{
  "d_model": 96,
  "n_experts": 160,
  "d_expert": 32,
  "activation": "squared_relu",
  "normalize_top_k": true,
  "balance_bias": true,
  "router_logit_norm": 1.0,
  "groups_per_token": 2,
  "norm_eps": 1e-06,
  "tie_embeddings": false,
  "beta2": 0.99,
  "seq_len": 256,
  "train_tokens": 243600000
}
Below are experts of layer 2 (counted from 0) of a mixture-of-experts language model. Rows are named router (the router's row for the expert), down (a neuron's output weights, with its number) and show model dimensions 0-95. Each number is 128 + 24 x the weight over its row's rms, rounded and kept within 0 to 255. Numbers have three digits each.
After each expert's rows: "comes before" lists some tokens at least twice as common just after its tokens as in all text. This comes from a sample of Wikipedia text that the model never trained on. Tokens count by the router's weight.

# expert 157
router:096134145105166113111100140134147143104097122110137106109125115137147148093165127137131105110151185162128133165144155120110145147163142123136111105167155131150120144191147136095115110140112102112121154133158101139147121138099142155133075149143111092080136116083136133134156142140200109122
down0:123110121091077117120106166096099132118173169150141128118141108094149142120117137115163129137081132087100104141111134120129097144176108126158164115174114102133137112176136081147132108148132110163172139153110150144161109140118116102146170138150178120128118106118119133113113102155096139149
down1:135178108114094111152138191088107129144162138116131124107182125138159138126162141104175124117120140105113146130125090129093150128099157132102135105114126146124095119116130163124118197151123132137140142100138104141090128131150133126109170090173164081107141130109090163137130123132155125139
down2:154129104121107157144102113113163174105133097127085124121116124116158104121137137181105125075164141156119122147161143154152154109146115119108143132162114128131134145123176150140134137115129131131133136135136164106126115119144157110148129107139067129062125148149162117123089197128155083131
down3:119121159093135134139096139158136162106151142129158116145154127109103126128116115117142115105136154060161122134127121116157120113120122141127160130122094074121108105090120153155100099151151152141150107120143192105140148145145119130090106121138080104095154152099083133107086139177099147139
down4:145155142139155118132114141113102062116155116084121129138156135125145164188123141120077163107137115123123118142099088122109140122093137114177145115118143118115104127108080168109105136121103132120156143146088140096134141118157143127160136102100119164165137134189120146151120104090149116148
down5:090141153101145169083126116146118133104127167179163133087135136122156118120155085132092108102127088142098159153127138124156132131128146123158098105125163120152117148131127098116139125127149081146178125167121140081164136150123133110110112113142181109151139120084108132114129112137098174137
down6:152136120182134110137168140121167162179129124094110171147144129101062120118138143100143127143147087111155112089142139141123170099108132148102140138126136121171083112114108135116131128159126128121142142106131147166131116130066124134140148143163099116147104102116124120161127091125071145121
down7:113109117158142074115115118132131098125118152114116069116129115147112126095109107142143099127154116165121148106145073113113162107148133188140127132141128101111114124111169085127159090119151155130132088116118079163108127095124105095102116118106165113128134108086129154145174135109156102148
down8:094109091138105145080159111162159098126130128123142171093128100137108116139111103094172087108081124126108104091133124152125083102099165144127129140148138097125105161143146128094160128166158133121102090132145108128163119127142135136130146165077158116173123128167151112110134129123103142134
down9:094149103078133132130142098134134163154125122094124147130099148099166178168135130150129118089139131140107130100114164103143130125135163126141143142134129121093159089080091166118123134134165112167096144165111117123167092161115115136127131166096157102122100132095078136104140115149108111119
down10:146110113085082141115134110107160113144157139205094106059148115085132116137087142101117129126184127143114139125164116084119114147147124122155101108131135095124142099119148175107118152131151125130114151090138103151133139114141114154130146126127142090119125173098142100127153134099128112119
down11:082132113149159136147149118147098140141119143105127103123107142103165141104148108148110088135144128128086120126120129116162078141165143130112091154108117122134113133124152124093116127162100122123152119132142119123137140170142156112113066176178097134101129121082094163130113144148136140052
down12:117131156105120145071132150141141110109111142164132125140142150143156086077173103098139116101144125133145120145189105129129122144124152099119136115137105160099143102113118136149144134135112083110160090115147118130167112206121116111111135164168149129122153125160126130106082124154091119131
down13:109147093105127082149167144122131163203119148134131101148108148133124138138115080120123115133097087087102151138132109146172158133129114162128153122118133108099129111120114168135113117113104107150087122116091160141127137096185129112107131106118168168122132151124111130099079141157143121101
down14:161114105123123149122083091136163147156126106120139109096136162103097119117113145155094106145146139102147112108144108115118097099097150144130131188118119116082092127104161142115136105084146144091175107095078114119100122107148141093085108132121142088117122109147130112131105130150167158133
down15:153152152117147149159098136155096160136135138144146106119131096145089131116099149157120124159156123127091137179122171137102141096132111085127112092145130095131140118162136105100146115142111161163114168138146104121136148133136091130119099152173095112172135077139113148133131105136162187135
comes before: "==\n", " ==\n", "==\n\n", "===\n", " ==\n\n", " also"

# expert 19
router:103154136108134110124138158123140140116140183114117127173122117161120150164167139136120137135152090063100147075112141110123089106159123122111141145118120115135162115091146184159114159114145142126131113153107133120156140157070111159093132117151134121086125132105145166122097119136087144148
down0:131185180146123133120129152103101074178118130160163122142145101113112153112118139126135128076162137151085125160114127109112134145144134139185107116151120147070151138072118119150165155093134135138135158148138129147121108137149152137141123095113128125098163115109113120151134115123131126078
down1:105111104104158127108140168161125170108151139165118102113104088082093133076112153121135110112103153141159150067142156121149132117143138142168144105118128144138170083133129156125130143178127111108151154121131127145099142094128168148146111127145107087146127138149132138141154155084153106115
down2:126098134109162088099153116110166172119082100087127139098124102132105120165114114097141122165122112107148159158122111143157149114168148145129140085099126073125113114121148065137074102118121126110073116110141140135137099152144139096086107137119127111111129137132091137105126113131118149124
down3:106130109124165121155123108098134111131116114110157101106120068121165098108113138159155137127146137151109147095139138105151165179129121146151108151139089137053155112112115073132117144153158084104134114157103146113143112140155136133100134126149120102092157108131158158083108107134143135129
down4:111129094114123112090138084111129104086061139129121114110153151087149117085091125114085141126092084106150152166163123116093137130095147108118147132102108158103131114102162167148128109155134111100127114139128111139161121167137105136112129103104160119119136155152122120155130103118166166152
down5:074110094117157086127155134141122141085119117133157106176159139144141097123131170102103097128115098141136141111160154101137172114134121108149162110135120137124157122109140133128127143133109138108178117091139155118159117139133114178082180100132129147129143138092093151130089171110147129098
down6:120143156165110159067102133149104099112152166142123152152094151142088101132115099091153139093128104126104108120109129160102144115128087105097122129169139138130136078098142093113100082141134138134095141108120107092131130109157170160150110140140127135112116136102157151154173112131156110118
down7:164106159095138109111115117096140159113118119128163121112082134178165094111122132154077135104109174133093120114147124140138123095098133119082154162137140151119113122149162147115141159118170134156133097140088134128133135119153109139141146145130158149116126137092108156185063128135121154145
down8:140126165125092143127162130151099161160144143160110155110105125138126149145085153149153105144139108144155096099135098154102117118102092161098146121140100112112155106104097106155143101143124135125103153143148102148110104110149096087123091165098113092167104155138110142152155168167101147101
down9:128135140117175111149117106098143112108115164114152197144120101133116123087172146094114103121142120092141131101144107099127113132152123082165110115138176120134122161130181154146162155112136154149148107147097127159123135134155102138151154116172143161159124085093149133152134095133114122125
down10:076122140093123103121157103110163167091162155162154124176158135138062147133115173121091106100115156094145131121146117089159114124114133114142131135140112122132134136079145129155127160125122175129116124135133161171161114166129141120139123118149166166113152123097119115113141115104163114135
down11:092114082119132117144134112103147150115134146175135142185149177135134167117144169110112102099173098105106172085150118096162128113112170120140139149148145129117165105105112148119097123120120147143089127121104165130155133131126103144115138126131171111135165146114114105114111119092183148141
down12:104193119112144116114145076090144097164108156103073116152118142120108101129124114144135119166112132155106158117128125162181100143156120117166142119096132140125122119110134133143133147138111130121147114108166111183101118139119096106128128125137160150177087094148116131106139112117159152082
down13:117108113153138088129169098148160122062121176134171159136121188118106148130103124119137144151132129074125138116164091166154137138146136134083134127163143100091111138161147113138155123117138102128129132094113138157108154165128099142115117102127119113105121118101127093173140131134131178125
down14:174132096109111069139115095128147135148136103169126172136113171139127136126137164112124150141113160127139132097104108103128154116191136121124127107186117133181133161101124130097134156153154144140098114131099093134101126139103126121114158132113106121142125100116164127091159135149072101110
down15:120120112145093117131147133092114107164162130148121139146146121117098124188147085121127123122149122090150138101144150084142093125099133093119142154107132125087168100126115143124137136135162162141155110123038121126113135169125150179118156105138134139142142171150108082142147144119138126126
comes before: " |", " of", ":", "\n", " (", " |\n"

# expert 116
router:116139129196156105170184123135148126131122166098167129139158119106095149094113113105103108144114131081156140127107112150154135101087130113134139155171134130102172110123095118098160176083166140127124143121090126118136152158107130107107119125129107113150129131102095148115097124134120154146
down1:119099157124085085120191178131149150115104099146155103109142123130100127122121098114133140140101144116103148147076132140091149156085132130163110133097142163125128105142107121170132120104161145090160137137127108158083160158150133155116098137142125137158152108149095161113114144103126138157
down2:135099098162141139146121141160132141125136091175130153091131138147153120118124117069084129144138161134178172122114088171113152118133153129133117108156122133106138168160108056131088103126141145139146150144156133147163120106102130133147103132120120112117144169136086151130153155112122144093
down3:144137103167090151117142120143113130100108112106071113170106145131112091093111143107178124144209115158133117093138143131106122170124124129147098109154122100114136145160134128072113142142111117145139123122144117130146139117085139162104089196140120133139129142146119128150129145148139150096
down4:123145112143124139111138127094158141145133103116133096137143145111093173155119138153097174129136160134139129093121146114088128128133119140135177131132156142077142147110165139173096118150114161136134177100135202130126157084134144145132110124144156176133100113110141131174138108145123133081
down5:095126103157151070120171165146138169092156091157110123112111177100120120084154110111148118142087137126154120159158135111121153155114144159141156108173121116105111120096097137091090162101111109116107123105152120126136146115133107105102138144111132116120109154112159127156154146116151100091
down6:152114096111122071131128129163109126178104139143097129118158113109091152147129114123107139124134089133148172133122091138108159092150119118087148134112130150084152103117114146107155073113146116128149116076064108130110136145129163131142145107109100131177095106150122126118150127157140104105
down7:136156127138148076121135133140142148139154164085111159082074142149168125085143119135128112122142102096132128115112097107135144127119105134073135152164113123153111111102160083108144190128153101140114139088096166114123113157107111133143118112127118135157150135115115106102168128168128146163
down8:131144151096149146095157090102150120123160155103159125149115097097154154134104119103097134147117155141102134127100111153125149117137096106150122154106100118134161152158144104157109160097153164102154097160150091162121099154096154158135102099096099138152160098138155128131101103097157099146
down9:143161151107155139143119150150138153163110150120111104131102123138160107116167102118088138092150087141152157101096154091161133097092128155160133113151132082088094118117116119109128115097154149127167134101097114100146156105101159161095114169115142100126131159106090146141103142124140150108
down10:146173120090132127116142074121153138139140133106143116143107142116146055147156102146151113105136155110116148137131084100125147104123109120135156164094154142087121152107144116190120168093115158136107093123140118102133152132132095162113108139126126176106080121126083127114129153118137110103
down11:118150131130098119143118120133159098112144117163091143158127146111123122128126124175067147074126125162124168141149158143126064127155117150109115073128120133133128146136116122090098123185127129141072132142134120156107091113106146154152119120141167154156108122136142114108166110107104135092
down12:116106170149087167122161125158133110096136149142128118104154104097158092101149115140167159112128113136077136133121128131127147152131112167090138080143135155127150126149121128119182133103139108133158112104126127134119112172146144175168152135106104144122133112153081150125131137133134065173
down13:114142084138126108145154134150132172151076115178088107099098155118092103163134097147087114145168158181107124170094132170104133110099141136124147161142090150105103146124133130113122117134108139152126148132146136159138150133093121127139156132119158121157104139083152102110129125111126170133
down14:135171122111146122155128120163096146123132112092164130128160139123094113146139144216107170126145121112113136131062127138122150111130116142129099123108122125105127099122124153129105156121117166139090160139149114114094127163110126134143094066134118173084131133163130136079126121134107139108
down15:090085156146151150136161146117141114149098123161156149166170167155135103088151160132153092144167101131154137100132096121132145148106123147104120126108151138140109154104125157120101099152121113117143154123145108165162155158095142111138132091165111118144173153092139088107105142094117107117
down16:174109090158123121121114153152128121121121157118090114126148123147132071183129123111124118095114096110123125143105167130114129157151141114122143145143139150127117074139121126108116161107173091141149121145147159090136128130144143179141144160185147146127162198124116146160095114128153134137
comes before: " ", " \"", " —", " L", " N", " P"

# expert 5
router:082112127135139126152114146143129150144156144143120133155163108137145152136195169136130122146163133065109148113150133143143105128111069133109107141182136167141145113107119156083130115130155150162108129147126117103149090117091139132097137150138120114116134122146045131097127115131127141145
down0:092127139104141060120100161161126134146126166146149097105127098143120166137158135182097107125121118086129165122156132120126160149145114141110178136120113130111112110101082085097137126112148136136077124120117129118129127131129096115138169134142137143103129093082107151110174127153155102100
down1:115133115105155155128167135125114108099141076119090160119132115123106127154144192121106140150165161170119123145106114123148126183136142081104150150120131188130135123129132125096147184111123149120121142184078142117137115099115122122149111128132169122136095108126145109165100134156123144141
down2:085161083089108153124119135119099107156113139121133133137080160128150130120102126111122146127118130134131106086136097098126153108160100133161137115103149140146167095098167162103092150086100094079156115123156080115118124136161158106111088094112126103135136127137132107115125111120086094133
down3:177134103131135129161125134130110142088154141097139121156171084124126151112139138090154111140154129136116100115106147135131104072171103165117091106134143100153065133112097149116117162119103169118116155144085089156098126125149123168147163141132131097117127122150132179121136124130130150147
down4:144156147106127128140106125128196162172099144114090109115150134105093118130115101125116147130148127168142131101085083154100164123104133124120088164160138131122133100110126122145152118156113122118119125102104132143145131120104099112044145167125104088171151140112148115133121104122101130096
down5:140148150165141131100147107132129084153087107127133121142150086153130125098102144144093130152109116169131114114133084150111138099172127150092121157144164148148118078131154114167115132154138106115134106090115086145101094098141125106100094138095099137152104099148153154172157138137096133117
down6:171123121162136099112188137156139162092153136113116158108104131135148122075088135151138142130104145108129098102114166134098119136099160103149138133114093104109163136129109094105117120181121118128111081135091113109107139190112136129110140172133102132129132101116092115124164147113141133098
down7:156124115138127108068110112194132137135110125093138134108118124170109155118117082083148132110098160169112149073101125142115097124140145123111136143171145127093143132143125113082122099117155081092138091124139091135128125100141134151146117114086086108113099154153140130134127151145118108137
down8:187181104094088137117108148104158131142109127094149156168128182112138110104121115159104128159133158166138098094101151102115109131069147101107129147110149152117115138145093119130138102125122085138148114140149117162143104081147163133109126139109124128128151115146150118141123112124127171091
down9:134132154119137083105092119152146118141156121141118154116148124125144154119163142122101099140182147091137187102120116101108103126136137110181101129096123165134115149110146094169120098122082133141127177172134120130151109142125148092095100171081121142121153092143102137098109106121118129132
down10:106113143126110126112106154136120140118126141108169070083149075165081151100130131139106146157083126153120111171103138134117131140140150116146146110139109161179130140125119100129090165127116188105119137134153133097105098158143165123131140106110161103107168101155115129104103145146136111103
down11:153140129144144136077128093136179142141103105140103110144164161100121162095117079147151105138141094091107137129100118166119075150161106125151110111111124107103119123147147153125092159116125087122118112152079185104145104085096099118123148133145129145126127123133091108113130105151126119143
down12:156172147090062123136116112169119129094121132172100149162149141131156161156164110123124098144090149143092157111129178106129134108135125136198143168151106170113104119121132085108113123132139141150119104118096115133130115142137130128153148150111109132133094086104147145119131114148150155130
down13:129122115108117093087135124123133119163170074139162147081127134087115133132145114141132102126096168133101097129121148150103137128131151155170147153075130156105126111094088143139148167103140107160147145137130061159090127148120144148153130101101105098141176141123112119121130141136104110109
down14:142072104159115109139126109145140146124120139146111142140155149161135139138086123132121151128146114114114087161123128097086200145097113133133109137145121103182160079124140168116136149149170125116141142133147121140117128120170177115084134158079135106131124106136131122112116184106097123141
down15:112087129181118103132130136148107146157151135128128110108149165136139143107201163137137135124068118165103109120159156106109100082098083124114142185157115138116140128119136148168146123153117137102168134098120126135117134091127124143103148156146109097105132168103116142119125127110151095152
comes before: "-", ":", " of", " \"", "\n", " ("

# expert 119
router:091125115103141104120121136106118161143113143133103131126121150125140132094156103162126184123113119101119162085121142158158130163137158162126143109110162171101153139080155174107094128119134092135117147149135164129123102113132153145174106157127140178090110098117134106120092137125084104098
down0:088146095127110117148096090142124176138145130141154127103101151106145170116113073148160180127138146158107137104107140122151164108178152133138076103168104112109142105152111160132127169122113124124096084149086129106111150142134098112140117144111093136145116097133097140131133160135143134117
down1:170125122145112131141120101153139126071135096174102099152143134169117173125145167135127100135126129136122129111136183145083126116122125146159127100103128158125105177146109131089131123089130204138149164123143142142120138108120120131131119133166146114093156164108096106082133149113133117121
down2:114111133109129144105148152152116111141145130154132105117113099119171096156174124177112163104148138136108125135108170124112112091164190107128132133122092142104147108145127090104113125137154117136163158160167099105103148099146147117159139124091129172165145105082150108135180125128144119137
down3:144121091144128079118109122124111121099117158158145077123102126140153140155157115089125171154151152101111150095093131086096151144082111111144107139117149139147130132132118130159100186158122124190140121122095123114134120120140149137151115105104117133158095146141165169127076134150105143131
down4:137118115108120123086133156149135187088128107125149149172158113153115133114133108129072181103127132135152109116088128138132148131128129133127078103161112138120125145142157103127097166106134179095153113137156142148171167133117127079139119139126195133151120105122151132161112106122124120099
down5:130132152091138133151115188104140078127087135140145113068098112119170144133141089128123132116102060105132142132119112130116131137130141122129129150142126146091142141132143147152162145109131088114080103139145112140141112129127143118114105149144106103172129128146145108149140058146108190121
down6:081120123100142167122122102143123144102169164117138109118130122102179118159110142089139139156103087119116122120118094142180135161131157117098120103128094113164120134144122126159151122179118134131133128141166141175116139131127129135119117084109143146088108094096177153115105153114083091148
down7:093183144109129124115134140134166140104149165122096140135125171098102134142107103121124143110101166135143122120141085110092113132089135158126127157110135133104113105102137143129152153145134056120107134087107103137125160175120089131117175150111124144186150108164117124100122088144137120117
down8:109098109131091087132134116146142090101102116171157129150105140171128138060116152104113120124104126140115153125154123112109152118052118156113117168128153099128109100131116117159146158132148110081109158147148158096165138140146100139076107101123080133108135126137133126123144120112137147119
down9:143132115129098174083136082123117135110140161096110140109095139106145179139162161188081140135146129119123095089108168185107120127127138111112124124112098140145170083140108140122145142118118123112164080158154107144140135111112123095133125163121130123138122126149112151119140095137167095116
down10:149130145127116136121125151134104133092136125116145134133131137140193138063145120142137152113088098127103127170110138148130140079165130153095095118152136093117148119153115121101123146117132125122087095174131081116193097131123127122120164105125098119137153127174144131149086122142180144111
down11:171143102152128103125152129124152116108160116147154105076092158120129149107150110108117112143188138114112105154085141094157116157126137116114128147103140117102125102146117123153164153060165108118131137140076144112119140180116092119120162138122149132157103125079141097147141113108127147137
down12:092170102163114141124118173145160125174168134148111107143110138134143141125101144156116161129103121108137126130120092146119150165141116132081111120126143089103109150144149156100120104132152118080055109110096160101156130127148153129108138116154137160091140071119127095129126136148138097129
down13:100084125125133119131138078132126131089147199121128136174143158135105136134136128121134133121119099100136131122156147108165123104127149090159118136156149123080168161137142148121131115136090152137127104140107115159152124142140100169127132106158196099133136109111154096152113120075161148101
down14:121153075140125139140148122095103118122142137130109138134121161076096080133126096135124158132158162114145116104129118145126151089094155095133123141118121121153125097153096146125161131067141121133136114101118092132124163087106130135117142106101163118143158122097104091101147172152059135143
down15:094150126139173112120146140115133119154141147126133131104138097118127155146125155147137171125146140143189156100093066123115100141185071150128137157142095134117143107121167140111118148136117167163087139116141109106105140151128119135128145101108110134096148097106097097160138088121131132172
comes before: " ", ":", " Total", " votes", " active", " •"

# expert 57
router:146093122130153130138123111134152130168108082120083138132099121129119128139124133126084108112127090158109114116126119163138137122119126172091166159111121096119150122103157172091121127143103155128098173091133092106146069146143126146134072089155126153095164091135157159119120119106139124137
down0:120178115097117095165164131116134111109162177104132128130146114147097184095154108124125161117087161109092091123122126130126153146114104125168100137069141149100154114131083145105121132120127115134126145105100134134100083110113134146115121104120126097130164112109166068108132132155129127143
down1:147083104138166101143160166141162158124127165131148144146155094086122117087102105133135128099126152157149104153109097084139125107128140091117151130132149098106162113090133133097099139129175159128139133135144130130106118142148119167109120116172090079141148132158143136102111107084133153157
down2:157130130111122131095140088143131097124096078110134157143091145110104087135164142132138122172148136153090131115130077121103133140133115162117135136122164106092127148140117142108132096126117082106125180102104137138148133138092086166175150141144166115127113147096109133133159118099144089170
down3:129145097108095085113142142136145135130149122123135141134146157118140153112123114154112168064157109102162162118119131151151105116132133122128134096139087095078121150114108134097121149125148108147082125149095106130140120094139113152081143146116117139117190152064102087130136149160135142096
down4:128174182063095125126157139115145119121133140127102139160101087115129107126123168168166161150131159143109107096144136162142132070136135124176126122136131126140110092149142164083140120113139142165120115161145116171123129127154112144160113122111138168176114131122122104120142147124129092105
down5:123148142128156103105104099110128165127136128107072143121129136099126134110147163155106152086125146124112144093165090129149092091131123107158146165116145100088135173075160082093132164112159118098137113155100124098102088134138098134126107161137139110108140114102147088109129126154123127115
down6:101127115111118099118145111145113152132137134132126099170122151151142120145130149095109082140130106126085119172130148120147131143094142129123156165112130117112135086077136137127103125100124149150134131108112160081133139120093103183057125125118145156133108102155164112132112118135177196146
down7:115112100091162108121133116123139159132119168137159160093170129155129144152135099125090104124124155124127180123117112101113125103160086137120149176147139128160111156137104156103127109121137147149123165129140135165157144144139146133143131119159116149137203147130065151139079123101148149137
down8:073150110101177101141154160121112126109131123102119142158151145155136157135148142104105144135177143113148165108091151106139112166130147112120110136139103154133132151096123173108110129151145146160149129166140109148129124133072144125160098121165165159090102153131120076104113149127097154120
down9:166114125099143117161115124106127081111105136135099141149140143131143111132165121116108157115163089128154148118140138146101098121109092110166138077111114102108068123166107127102148123136158110104127127119117109132161074097135126134114132158130128138146145114086069128168177109100170133121
down10:124114085089140094121099118136135136086114157102158111173142126154094125135116118142094111137187141135135134158140121117143140106126186143131116148120125118125095123156102114140081065141077131129146127145129111117121167123103136107074146130162146141077130132146120078130098125105130156126
down11:122139114107105157111122128137140156140140098149124125135153182090115131152139091145139140090143136095146116105163142119113123160143091122113133164109138123116128090101137130122108095100123108139113167117099145152181146188128077158100177161143110110112093151131126089134137134142163080106
down12:163097121139116124157118140145156150097168135144108120144149101112131151131157075113132127091143147164141146070152138103154147144140096134094110128102112137134113149148163167087089159132151113088113137146119101187157153136112139121115126113160159144133159083155109165141108139132153137100
down13:128150126075145137157084090146089135146149149097139103127169133161118137155130105132116095150132123148145144136136133145125157113148126115128140140163130174120093147096143124122089090128087106133103122131129075136152112109138146095161139120113119117185135117091132197125077145125142161132
down14:150181144152119118140123118171083109138165123135162139121113113171116153113164164126136122120116114107103149111118110139117158121144116139136103119136109112141124153134168081122148136109145141107140137176106117113163103184103073120167102098109140152110108123145121177122138157087096084111
down15:167167150114151135134118151143117125174152152078120074172129148103123131143155104132129122113133139128115156089172165150136166089106138099098167140170142117146156148151119153136127129167126155158133082141121111130148117116144149130103118113127138119124143163172166075111096116136147118139
comes before: " |", ".", "–", ",", ";", ":"

# expert 49
router:179133100117136135094113120129143160118136153140135125184140131132160153065094134117127117100151121122120109135127109174146132130117154148140141155151161118097126113085163176126086170173127131158132167105107166137137119143109115126080126128154141164116160113116142118128080127136170128101
down0:140101155125105111100092167135170113137127164113105116109146094118162094114120096109148137149118086149144144086140136113154145103100081147104159143113147154162164122088134151103094117117122148111109107105173141168123154135138100128149155163117086108111122114152087094089116138150135126114
down1:111116125129123110085086090122147185121086108134127187169128098091105116096116107130116167148123110128111149101135115145169107085134179138145124147120127136086146106102120171114115131126100107086154135128106106137107146147137164155123164141144149136148142114151140111137125142172130098162
down2:120088133083112151102157118145110189148117085139138132124119116097155093121153140119101112149157177095153103127142132112112103144142167157123086155135154129083124099126117072105111144112135158140109127145130106102127188147094138153136126096124140132134152104153110097127122130148129092165
down3:137129106085135092130129153130140155150108144078136103143117141174094114095094120107138091134169120124134128135087124161140128104134161141112074112130108122100126170112147136115121134152122165154120096179114086131163115111133185113098122117160138117113183104106104107097107122107128151124
down4:154104181095131114137087119118129125108155190126099155128121143162137137159131158115079141095136090133132173125136114161153101135135123144132112134153133121141149120109134143158133110160096138162093155071117117151113139095119098105133152109172126103134130139140151150160084115108124163175
down5:088108164102143113140131129143129168083136121125147116155102097091133130147135122154106125074152114116140153062140136147148112161134147145105116113125112138111150136118108126120087126135108142119124152140128086128176149117137131074152132111138105178126128135071137096054125133134148098146
down6:100119132094117087094112143146129134086114172084137142171127107131114163117129141168139141133058149164160153117129115156110148140149155148132159123104137159139157127128148146119139158112118092105099137109136146136123134160110106133159148117098161115116083115082104190119096123101117132124
down7:112139118098132096130135126100169137102164156151158126171162165140099164080133140124107133099131145089128137098146132148140125119105157112152085115159116118104155149109130150151112072135075166100115124121094131143162117128095143146122089110150103151132135141096112091122079127116156149135
down8:090149068143117082171161125131106154110165137154139127152075100181099099126137137104099171182148110116132136090171143147107110144115131131147148150132148137124128151101127123077150147120125117131095128141083102116142113147117139148137118156142106153137129125129139093134152124140082152145
down9:155119142123179094111175103079134137141189161123069125119125135134140133160146137103116131175101094138139121112128106108123112131130129126110114099126111119165154117162125132146111134157107100128120138090113087103167135126098150087134140134076155132118132129155095096095125128129122093078
down10:101092143146103120061151133165121161099123087087139151122053146124108150094125129150154101117136114115140119123147145138123157099107113124090114149176150135139170115117122129173123116147083100139118116157136142141118103131113164118126130140149104090114146150129133126123169108081133132164
down11:097127151132118149098093104120108124123146114092135132164139077139126153112119092143092114129127143150090105094156139088126127133098151150147114146150133145126114163122115088139104131182146118120130129156152140088130091129060134080160102075132158113155137109100113145131131088133150096138
down12:125100136135162120094106183179151112088101134148128156119152144155143128154164131153112161143096154117145112140085151118150115165133118092127151121148109131097117133143101097141149147087129155138174112133148155136105128144167136151097158139166163133129106137099127110077100162089131110130
down13:120158113131105122165131138153163173127103106127141102152150169127135116118130107152118192121140116117119164157133100132140161089138120164120136103096115090131149108087118097164113145119105127127131134109141085166100137080113103174103097099144116134113114140149140178158090143087140130120
down14:158116161119149101098167159130133130092135157143121140152114085131137147149103146104104111157081114159074154134105164157093104137163143121136127116144138148128131128160126103087104130073139149093131102141088125143083155165116121124158112141135143121156139151134180126142154106127150141087
down15:163138151118145099126128137106047135125128119103161142129107136152133092110091151131084150120132091078161107105126092154156135120094199131128107144120128106102127126111131099115125117122120108139068101114112175102136169132134146136138110143146134139150112155169159106145120123139147112123
comes before: " |", " (", ".", "–", ";", ")\n"

# expert 108
router:116118154133155116134137124075119163107126135091113140179096121127076152134130151128121126134190079097118155127116126105057121107125139117124146136118119143162161126136135174131091147101151144165108142133131153097156086154135104106141139080138138103127114157114145123150143099136101126157
down1:116157104117130095123117131125170157129104136124134133101149174131182138080090095105077143080096144093157110149096116093098128108090119133151115144155169124091155152125150071127118129127139156160101157136151115156115138144145118137144141124098157146150159145131133111121122113094130142147
down2:135110078101146112127155149112152102082100155138169106125123140114125119158093128111151145070170085106107134125124135142133152128097109129128156114087111110135125115098127122149127060127093146143106140116168129161147088115187140149152081102139131135127164099123135138133130138118120166143
down3:150156102127112176171122095086145152146153156146143090124146129134124160096163142154121112134141111081148118102150101090136144131126138114165153120126119124076089121092144131119093115087140192152155118117090150109123160112098118146124120073106131144159109146141133109118107129142151137122
down4:125118166097115110123087156141094139078111142152119132124106122117116142095114137107075094120125124146095119144109155131099176158166143120143129121158138094175164131119116156143117153165120116129132124161122121089113113161167131101146063086107086141133132099101120117134137096113140148099
down5:128124139128129132131086152122116166146140129118150114105124127148114159121105193156125127123161167154146108109126141124138092135145097114179123112111168107110149133127107105134117157151171198163118130146108114146083147169166146133086118128109137111103124089123079099120130134090120104103
down6:089075131107099094127116108122121116100134148155171150116147113143061138090148138110136098106136109100139137125168098077150112126125143131159088134136122115117130142120152128134153097110133168115142090097142138170138115139099070129133126101131114147123146151103095115136074122121136126181
down7:124122098141175127111099100107119102109142104083134156162164173107141152131112117109115127133125163123116117148180099123147094115122184138177112144106141156112095132119173123175148100107140150128090137149122147121117166158144129111085150124161146122141134094135161143151114115174130107137
down8:134118107133097117114117105171139148130089080133123116121134182154090129152087075134149114119140182142187118139144161142129129141107130146160135129169163141138124105104140136146133088152086156140145139116171086152127145148139124141126151131128142103103087152102133095124172142113131108151
down9:143152138099139129095143128129094129144141147098113100138081144172133123094146117157093110121098070084155140158123101105091124165119137120130152123085130140108127185108134085145138158137168150136068113128155141120167098104150117134124124109123155122125100079120132132106123103151120155116
down10:132195137103123134136109125126135151155098132150098128144153154117128122091119122108099111149155168139111104125144110124112145088140130157168164112101129087099112185112134116162130105083136142165139142113110130135162115142107157119061109158142085128128140141117151154143159160150154089118
down11:143138128141131118079153162128153163184154157173121174137105114140131110098158098091133105153129142151109128112165115131114148118079108115182118120140140165130140117104130127085164101098153165161118135128140146139164138162095132125118108124114127134159126128130122065137130123137127154081
down12:136141145149153097126193080120160112144128105129157142129125120145160093154126140175113141131141093116128151139103108154152082144148136173122133153139146090145140129174127123101133126134152108117131115101105180139097145149098144132131096100164137145122096178124141098074143094110147121150
down13:159129143123143119152132157169082127117161163143145108162094129187104155130139116113123098119107130092135133149132140107144132120126124095112123112123123153143128143094109114161159140155153106132109105171160129137124114087099116161085131130179130154187104178092096148159121130100122137152
down14:112119108090118097108141127095162156105154176158159122155121149135121121104137152140092135106191120100096138122133107105110108112107158136144164146119115087125184115106113120086121127105114125125114115121096100129153152141121136197077128128145145150117174149112111115117101136107139164152
down15:146128111127165163117106136106105130087119145133166103156133125129137138104174118154160133135155117130143139130144131099155133106126132101117106140124078121097056122136101094112145110153088208153093083176146142128091151128137139137111125104119149137126137115111142110091135100115091133138
down16:161117142147132145120143160118122126136130119111069182073143168107117141128156135118165132154141133124131144148139164123140103144135135095101108150102159188109143138127142100113116140155117127170178118134085112104134137106146118142148129152127148109128131146139165141136220139131160111131
comes before: " of", ",", " in", " and", ".\n\n", " ("